python train.py --moe_layers=[1, 2, 3, 4, 5, 6, 7, 8] --normalize_top_k=true --routed_scale=1.0 --norm_eps=1e-05 --seq_len=1024 --dataset="wikipedia_en"
Below are experts of layer 4 (counted from 0) of a mixture-of-experts language model. Rows are named router (the router's row for the expert) and show model dimensions 96-143. Each number is 500 + 50 x the weight over its row's rms, rounded and kept within 0 to 999. Numbers have three digits each.
After each expert's rows: "comes before" lists some tokens at least twice as common just after its tokens as in all text. This comes from a sample of Wikipedia text that the model never trained on. Tokens count by the router's weight.

# expert 7
router:499549557562570456435536535511468478465535506435443487447468363476481484525536545535418364465502583500467492434485530501481474523445485450458506
comes before: " ", "–", "),", "born", " —", " –"

# expert 27
router:452555466583550548479567553423513536554476608482517464511522559529453603556496528502454514530583515478501421523528572516502499473537482558449454
comes before: "1", "2", "|", "-", "3", "4"

# expert 12
router:489581471520502512449452469523469469470484438505590433535546535605496546446561527530538456464591420615470459480420462482495474499568411516493499
comes before: "0", "9", " |", "1", "3", "2"

# expert 31
router:485475556518482535389454481388486534475505530473429425567522525450599516556489574452496481560538496419507544492510477502420444445448576493407512
comes before: ",", " and", " (", "\n", "\"", ".\n\n"

# expert 20
router:402487520489503501478529573502560495549477517468554546550378448534544544489599608526484488650574594506415424507563479539499497544448560437578472
comes before: "-", " The", "==", " and", "The", " he"

# expert 30
router:424557546518494587475553579505408467512443490517602550495496602444511495535514479522508510590526519419464536493524513490543461508526509580510584
comes before: " of", ",", " in", ".", " and", ".\n\n"

# expert 9
router:561555391457432490492506544437534485563532501569534499457476455512582500510524447541512460488533502503550470468546497500526468380495306504489522
comes before: "1", "2", "3", "4", "5", "age"

# expert 16
router:515550494581443383532519516476400468502458567511556484484468423546535489520538583545449452534494583506455401480594438499473542502462524461558576
comes before: " ", "|", " —", " +", " −", " %"

# expert 24
router:469522534561465566560448533559406466509412481562552464513497527507584574448516439496541500518499589467515525471449505531449417490507525614423531
comes before: " to", " by", " in", " of", ":", " for"

# expert 2
router:502517473490445508459394476567366536500553534497530467523517497438505529516518618424426470497450496579451557483542475602527477487434521427524501
comes before: " |", ".", "0", "–", " |\n", "%"

# expert 6
router:412499382511520470453532482471460435478582499533522565544490551466559484553461462510457534545509549456542505456523477464492458492584426575542441
comes before: " ", " •", " States", " P", " \"", " Born"

# expert 26
router:479536497523615597452493532533471463478422540456512461520492437483413475464528543532492486508466575396420440444496532488473443550479538548531529
comes before: " the", " a", " his", " an", " to", " her"

# expert 28
router:445504546575445513433427527538482428476531480476496543466484451456493478503535556434419481504546526494383553482528513530619517533470597389477571
comes before: "0", " |", "5", "8", "1", "7"

# expert 21
router:484489472512448523451490532567455445417409565506500513494427462390468488556513566523523482534482491366498430452623571515460426518474468491478591
comes before: " the", " a", " his", " an", " its", " their"

# expert 18
router:514527551502580557539486471510425493518404511480494423429429432463558533506496540467454501542568495483553492472531564484579407545430489517554613
comes before: " in", " a", " to", " of", " on", " be"

# expert 17
router:491501490457510495513451523506512542430520463512470500518502353446556457483546544479498483538520456422490488513524556462391446483435478475500569
comes before: ",", " (", "\n", "'s", " =\n\n", " was"

# expert 3
router:392591570471564493496373524444488466547476503574528491448502525487518580490516502568486471537543501453533463480541548561559496500527495542428504
comes before: "0", "9", "1", "8", "2", "7"

# expert 10
router:479605539523531558564508520539523444476526494467531465434396430479465441404470538495452480541550551454542493488479586535612435472495500538549579
comes before: ",", "\n", " (", " and", ".\n\n", " in"